config.yaml
norm: "rmsnorm"
beta1: 0.9
decay_shape: "linear"
dataset: "wikipedia_en"
Below are experts of layer 6 (counted from 0) of a mixture-of-experts language model. Rows are named router (the router's row for the expert), gate (a neuron's input weights, with its number), up (a neuron's input weights, with its number), down (a neuron's output weights, with its number) and show model dimensions 128-191. Each number is 128 + 32 x the weight over its row's rms, rounded and kept within 0 to 255.
Before each expert's rows: "gets" lists some tokens that make up at least twice as much of what it gets as of all text. This comes from a sample of Wikipedia text that the model never trained on. Tokens count by the router's weight.

# expert 17
gets: " was", " is", " be", " were", " are", "ly"
router [129 150 108 145 153 114 118  92  70 160  70 103 149 194 126 106 135 111 130 111 114 125 129 109 130  80  90 164 155 177 119 160 139 154  62  91 106 201 122 135 145 114 119 181 158  64 140 126 110 151 176  96 117 106 120 117  86 151 147 116 133 177  87 165]
gate0 [147  94 146 116 132 113 211 116 177 110 130 100 132  96 121 114 142 119 120 102 137 155 152 148  88 160 117 123 160 166 128 166 159 110 106 123 129 118  88 114 145 186 154 135 132 140 102 119 146 102 131 152  91 168 162 103 165  98 174 166 121  92  73 147]
up0 [160 119 159 131 122 122 135 163  93  50  95 140 121 133 182 142 146 141 170 103 141  90 158 115 169 198 146 194 150  68 124 115 108 152 136 146 110 165 141 157 118 134 178 139 186 118 193  57 156  75  87 153 187  94 151 154  93 152  64  78 149 156  89  70]
down0 [121 139  98 109 114  96  72  86  96 127  89  98  99 114 115 106 191 162 175  96  39 123 139 166 107  82 174 126 134 134 122 142 107  69 120  79 147 149  60 128 147 111  81 148 128  92 158  73  68 105 151 177 137 107 152 191 118 193 107 123 136 136 144 151]

# expert 18
gets: "s", "es", "s,", "ers", "\"", "ies"
router [134  95 201  70 121 170 101 117  95  78 109  66 114 155  98 145 118 140 117 137 143 153 172  58 158  77 155 107 168 133 127  99 110 165 138 106 130 153 127  78 106 140 112 155 154 136  30  93 148 117 138  99 126 156 162 169 163 101 124  99 105  92 151  92]
gate0 [102 191 100 164 116  71  93 142 153 134  77 146 111 140 131 120  86 109 126 141  84 129 179 206 196 174  77 115  91 129 131 134 131 116 142 112  94 164 100 105 166 122 114 119 157 185 143 175 164 157 111 115 146 139 156 117 100 129 127 152 123 117 144 163]
up0 [108 108  43 159 110 118 146 111 109 131  96 117 125  91 130 125 118 130 145 132 132 137 143  88  88 144 151 153 115 187 164 186 102  85 131 164 119 111 142 158  65  83 152 104 129 139 133 107 154 189  65 124 159 135 132 136  98 118  84 110 157 166  93  96]
down0 [139  77 136  84 136 144 146 115 105 156  87 133 165 117 179 142 133 170 166 142 139  91 121  86 103  94 113 124 167 148 150 106 156 129 109 166 122 146 140 146 134  57 177 118  75 143 144 158  10  76 122 117 131 141 112 151 106 120 120 108 116 169 117  98]

# expert 25
gets: " of", " in", " for", " to", " by", " from"
router [ 85 172 117 210 150 102  89 118 132 134 162 159 107 135 107  90 111 105 123 154 136 142  95 159 135 135 117 107 132 137  97 136 151 115 147 133 112 161  37  97 108 119  80 112 137 147 146 146  62  85 155 129 145 132 116 135 122 108 113 116 138 148  81 149]
gate0 [ 96 140 132 101 172 139 116 112  89 150 132 183 121 183 140 111 130 123 104  97 185  85 107 146 189 111 166 166 126 133 121 137 131 159  77  90  77 169 142 145 130 151 115 143 150 126 141 150 150 158 141 166 137  61 176 160 152 175 144 112 142 119 123  97]
up0 [ 98  76 113 114 127  93 146  74 180 126 118 106 132 103 113 124 138 149 190 125  86 128 175 126 119  44 104 180 126 139 142  91  93 163 130 115 173 123 129 137 100 123 142  85 113 162 101 117 125 176 128 150  82 152 168  94 100 190 159 111  91 194 137 105]
down0 [103 132  83 154 118  96 147 169 148 124  62 152 129 155 106  76 145 107 110 149  58  78  98  76  96 169 108 141 112 173  80  92 156  88 116 106 139 220 150 143 171 163 147 148  92 130 159  45  80 135 151 149 137  67 172 124 190 111 121 122 164  57 111 140]

# expert 6
gets: " he", " it", " who", " He", " they", " she"
router [ 81 139 124 106 162  76 109 170 146 133 142  65 117 152  93 156 114 140 122 174 149 136 162 105 136 100 124 184 111 146 139 116 197  91 152 115 151 116 163 103 149  84  65 148 106 128 195 141 133 110 109  91 154 159 136 185  73 170 119  80 148 173 113 138]
gate0 [176 209 151 143 146 136  97 205 170 200 120 105 189 152 101 168  83 101 122  46  89  93  93 111 114 122 203  96 153 134 117 153  92 111  71 115 102 145 135 167  79 166 112 130 135 145 130 110 159  96  43  93 140  94 146 116 179 138  70 108 128 117 112 182]
up0 [164 163 157 158 167 117 142 181 219 113  90 105 125 104 157 132 153  75 132  95  89  84 146 117 106 149 147 111 120 105 155  81 126 137 122  90 150  95 188  97  77 163 120 168 159 158 130 101 105  85  66 145 157 127 110 103 167 130 100 144 175 130 125 122]
down0 [161 207 139 141  61 145 126 133 151 108 125 114 102  82 116 129 153 105 148 148 110 174 119 159 184 115 156 102 132 105 146 155 122 212 122 121 152 138  72  95 133 112 109 119 123 155  94 124 120  81  92  95 116 131 179  98 117 135 122 173 138 112 115 134]

# expert 9
gets: ".", " |", ",", " and", "s.", " but"
router [146 131 134 165 208 106 125  98 181 113 102 151 117 138 188 142 175 181  82  96  94 175 169 168  88 112 169 187 107  87 137 137 110  98 102  82 119 131  74  60 115 134 194 109 149 141 117 136  85 140 105 174  38 145 117 134 128 133 121 110 166 107 135 117]
gate0 [121 164 138  88 130  82 122 122 109  53 138  86  81 130 173 124 137  96  82 122 135 111 150 143 126 123 171 131 110 151 186 158 172 140  86 168 169 116  90 125  98 141 110 141 119  70 100 134 157 114 127 127 128 183 118 129 100 149 101  93 207 131 141 110]
up0 [169  73 121 189 121 129  83 133 155  71 111 168 123 108 101 131 172 100 132 113 146 118 157 112 111 136 188 145  82 161 100 114 107 184  85 137  88 141 113  65 100 104 107 109 125 184  98  75 129 140 109 125  55 153 123  78 136 119 101 175 142 109 121 129]
down0 [104 130 116 105 109 168  78 179 171 185 159 152 122  92 167 139 136 136 116 129  42 113 143 144 125 144 123 173  65 121 121 134  74  50 117 144  62 133  94 100 119 117 164  68 120 134 118 147  96  98 145 168  83 152 115 144 112 126 116 132 160 115  92 156]

# expert 21
gets: " the", " a", " The", " an", "The", " A"
router [113 144 117 147  41  74 133 110 155  63 139  94 148 126 126 124 152 146 124 175 142  86 144  88 124 116  92 122 120 107 135  97 140 196 136 102 137  87 169 115  91 113 178 109 100 132  94  97  62  62 126 112  98 128 145 133 149 111 110  90 121 103 153  95]
gate0 [153 153 113 153 153 157 125 139 140  75 134 165  89 105 111 116 127 139 136 115 135  98 108 134  99 176  93 156 163 138 111 131 181  39 141  99 140  72 181 147 111  91 158 144 142 192 172  90 137 205 111 123 135 132 113 147 166 126 124 173 196 103  90  59]
up0 [147  91 133 108 133 148 100 129 142  68 120 185 165 165  92 108 125  75  57 152 150 149 121 134 140 104 172 107 122  95 161 134 171 142  93 149 153 173 114  96 158 119  85 132 186  58 105 153 136 129 113 122 155  99 133 103 126  70  95  82 133 129 162 196]
down0 [141  92 136 113 180 139 140 147 108 134 210  85  67 162  83 146 156 148 120 114 155 142 133 113  91 185  93  93  77 145 176 131 172 118  82  71  79  96 134 120 165 121 148 102 139 150 116 108  97 138 154  89 149  83 112 113 123 168 127 111 105 127  97 100]

# expert 3
gets: " in", ",", ":", " =", ";", " –"
router [121  81 122 109 100  96 121 143  99 112 162  79 126 109 124 111 177 136  84 165  86 116 144 169 126  74 162 125 136 180 132 161 115 142 110  89  91 143  52 117 150 139 125 144 137 123 113 167 101 140 153  98 167  63 140  95 147  61 118 123 140 112  67 160]
gate0 [ 89 102 160 146  86 227 110 130 163 123 121 102 111 168  42 116  72 142 149 163 100 145 134 110  69 154 138  96 125 196 104 113 151 114  96 133 175 126 103  92  72 135 152  89 141 150 149  82 105  71 114 174  93 161  76 145 158  92 220 107  94 111 149 114]
up0 [140 127 121 139 135 144  92 106  86 157 140 168  98  99 128  72 195 138  73 135  90  85  84 145  98 128 101 106 164 149 159 146 103 130  42 111 153 180  83 123 119 135 121 194 109  88  78  74  55 123 140 179 115 203 117 130 105 109 131 168 118 126 130 120]
down0 [ 59 153 123 164 133  90 105  95 190 115 120 132 105  79 147  86 160  72 117 150 147 141  46 166 115 110 147 123 120 124 163  88 172 165 110 138 119 130  92  95 169 119  74 148 143 103 108 119 117 134 172  85 184 191 122 138 149 146  86 109 140 123 110 185]

# expert 30
gets: "-", ":", " /", "|", "s:", ";"
router [159 107 155 167 114 101 129 108 127 106 124 170 142 109  81 144 235 162 104 150 119 130 189 140 170 157 149 126 127 119 106 168 125  94 162  86  82 150 100 146 125 130 130 119 141 137 106 126 153 165 199 117 188  92  97 138 102  61 148 118 150 144 128 159]
gate0 [139 127 128 139  79 136  97 117 202 158 112 123 155  87 117 119 154 152  91  60  94 100 198 115 148 157 124 148 154 162 172 143 181 186 133 144 150 104 101 140 123  78 158  76 146 112 165 119 163 144 139 166  71 107 100 167 116 114 166 163 130 154 169 153]
up0 [132 142 131 116  63 108 111 111 182 147 142 144 154 127 148 162 143 138 102 124 114 103 197 145 139 136 142 129  73 121 119 173  55 158 128 163 160 178 126 109 107 126  88 120 127 100 191 141 130 125 109 162 128 132 114 160 116 143 144 103 125 142 139  94]
down0 [144 109 182  84 133 124 108 168 133 141 154  65 139 143 126  82 129 155 131 129 146 121  82  82 103  80 151 171 150  87 130 133  71 123  75 110 149 182 113  90 122 130 142 129 191  60 166 171  82 115 191 114  93  98  96 122 181 140 168 154  87 157 117 122]

# expert 20
gets: "\n", " his", " her", " for", ".", " played"
router [132 109 159 199 159  73 118 116 159 108 171 100  78 132 109 120 125  76  84  59 105  78  56  73 109 142 114  95  76 105  94 114  96 121  83 171 128 111 116 189 123 185 122 197 155 104 141 117 105  90 148  83 104  99 133 150  77  87  63 118 133 113 159  85]
gate0 [137 142 152  98 113 159 145 130 151 111  80 132 141 111  94  91 122 146  49 123 143 173 164  99 137 163 144 149 127 192 105 156 176 125 145 140 122 134 107 113 122 119 115 190 148  79 166  89 137  92  76 159 132  95 166 182 101 112 135 101 115 129 122  90]
up0 [154 134  98 126 145 118 105 101 227 113 116 114  91 177 111  80 110 111 136 111  92 179 108 149 133 205 108 134 193 150 158 128 145 155  83 112 119 202 173 119  87 184 133 186  70  97 140  91 133  66  99 148 159 111 128 210 158 106 146 161 163 138 145  99]
down0 [120 166 135  91 109 161 122 120 111 129 197 169 148 157 117 168 136 159 142 179  99 121 166 180 153  84 149 172 148  91 142 162 125  98 168 118 126  86 153  78 162 137 215 110 122 148 111  98 192 103 102 125 141  92  94 112 147 117 115 132 100 184 141 159]

# expert 15
gets: "\n", " and", "),", " ", ");", "\n "
router [ 88 163 188 194 193  82 124 100 124 114 128  71 104 119 164 141 128 136 148  99 138 115 155 141 114 196 157 112 155 155 193 156  79 137 119  94  79 113 143 143  71 129 154 134 114 160 101  83 119 104 125 121  50  91  93  87  92 134 112  96 112 101 148 167]
gate0 [128 109 155 129 148 121  84 128 155 194 124 108 127  81 134  68 136 143 135 136 178 132 144 158  77 177  59 147  82 123 132 155 166 122 145 155 136 166  77  73  83 128 137 128 107 100 111 140 149 119 104 161 151 104 120  66 145 144 141 118 127 141 193 162]
up0 [ 99 157 119 133 149 114 134 132  53 105 119 164 132  30  78 160 153 134 142 111 129 205 124 106 128 132  85  84 104 129 130 128 124  83 186 133 141 171 124  76 104 171  91 151  75 119 126 135 129 124 165 155 135 102 138 132 186 126 161 111  98  85 175 157]
down0 [163 135 149 191 114 149 138 139 126 102 126 131 126 148 178 168 110  82 111 190 108 125 156 110 181 113 165 147 141 155 122 159 129  71 144  83  86 176  96  75 157 164 184 113 127 126  76 153  96 116 101 121  80  96 105 118 144 132 135 128 174  75 101  72]

# expert 29
gets: " to", " on", " that", " as", " by", " after"
router [132 176  97 168 158 157 125 127 131 139 164 177 125 137 137 112 148 139 125 133 139  88  90 139 138 161 145 122 142 114 172 166  75 142 116  98 154 119 123 148 124 117 115  79 161 138  73 142 105 185 121 191  94 138  70 105 142  34 140 134 119 127  89 121]
gate0 [121 157 135 109 156 149 144 127 140 100 198 142 114 181 139  98 139 146  38 151  77 159 124  82  92 148 179 138 103 139 113 143  87 146 116 108 143 111 102 110 142 110 149  98 133 167 164 110 118 168 135  83 118  82  99 183 113 137 150  73  74 135 146 107]
up0 [127 138 132 167 138 115 125  73 165  90 156 161  95  66 147 116 157  94 143 137 101 146 116 145 126 110 123 162 117 132 140  81 112 159  90  80 194 116 143 135  72 101  97 101 132 131 107 103 104 137 153 144 146 171  83 167  98 116 110  72  85 128  72 147]
down0 [117 138 134 127 158  83  99  64  89 111 164 147 117 155 174  83  71 110 115  51 155 147 195 182 131 137 183 165 171 145 122 104 129 189 154 141 112 101 136 136 117 104  88 110  87  52 165 152 187  89 111  83 176 136 102 112 141  86 133 138  76  80  81 130]

# expert 23
gets: " the", " at", " of", " in", " from", " to"
router [126 177 114 172  94  85 144 105 192 121 161 130  84 117 168  85 137 103  55  91 108  55 102 167 135  98  60  72 191 144 149 168  89 113  93 113 122 167  90 141  86 138 105 141 132 173 127 155  77 120 162  96  84  71 122 181 127 117 113 175 166  71 128 101]
gate0 [164 179 130 105 157 141 135  74  79 190 133 166  78 116 107  92 170 192 122 105 188 101 131 112 153 176 120 118 143 121 131 174 139 121 111 161 177 162 134  87  70 145 127 140 144  69 126 171 169 117 163  88 170  74 147 156  82 129  69 100 114 125 147  92]
up0 [186  95 129 152 121 117  92 187 102  71 116  69 177 142 167 140 110  82 182 119 130 118 155  88 107  81 126 115 121 157  59  35  89 159 179  95 156 122 122 187 187 158 158 112 113 168 124 124  90 132 140 126  68 107 139 146 134 164 111 168  85 179  82 172]
down0 [ 56 136 110 175  72 148 193 189 132 105  88 152 202 153 195 101  82 128 151 116 142 119 102 188 111 103 174 170 166 171 168 139 136 145 138 152 155 121 135 119 129 115 120 127 152  78 140 140 119 109 107 145 200 138 121 166 155 104  94 148 121 182  90 156]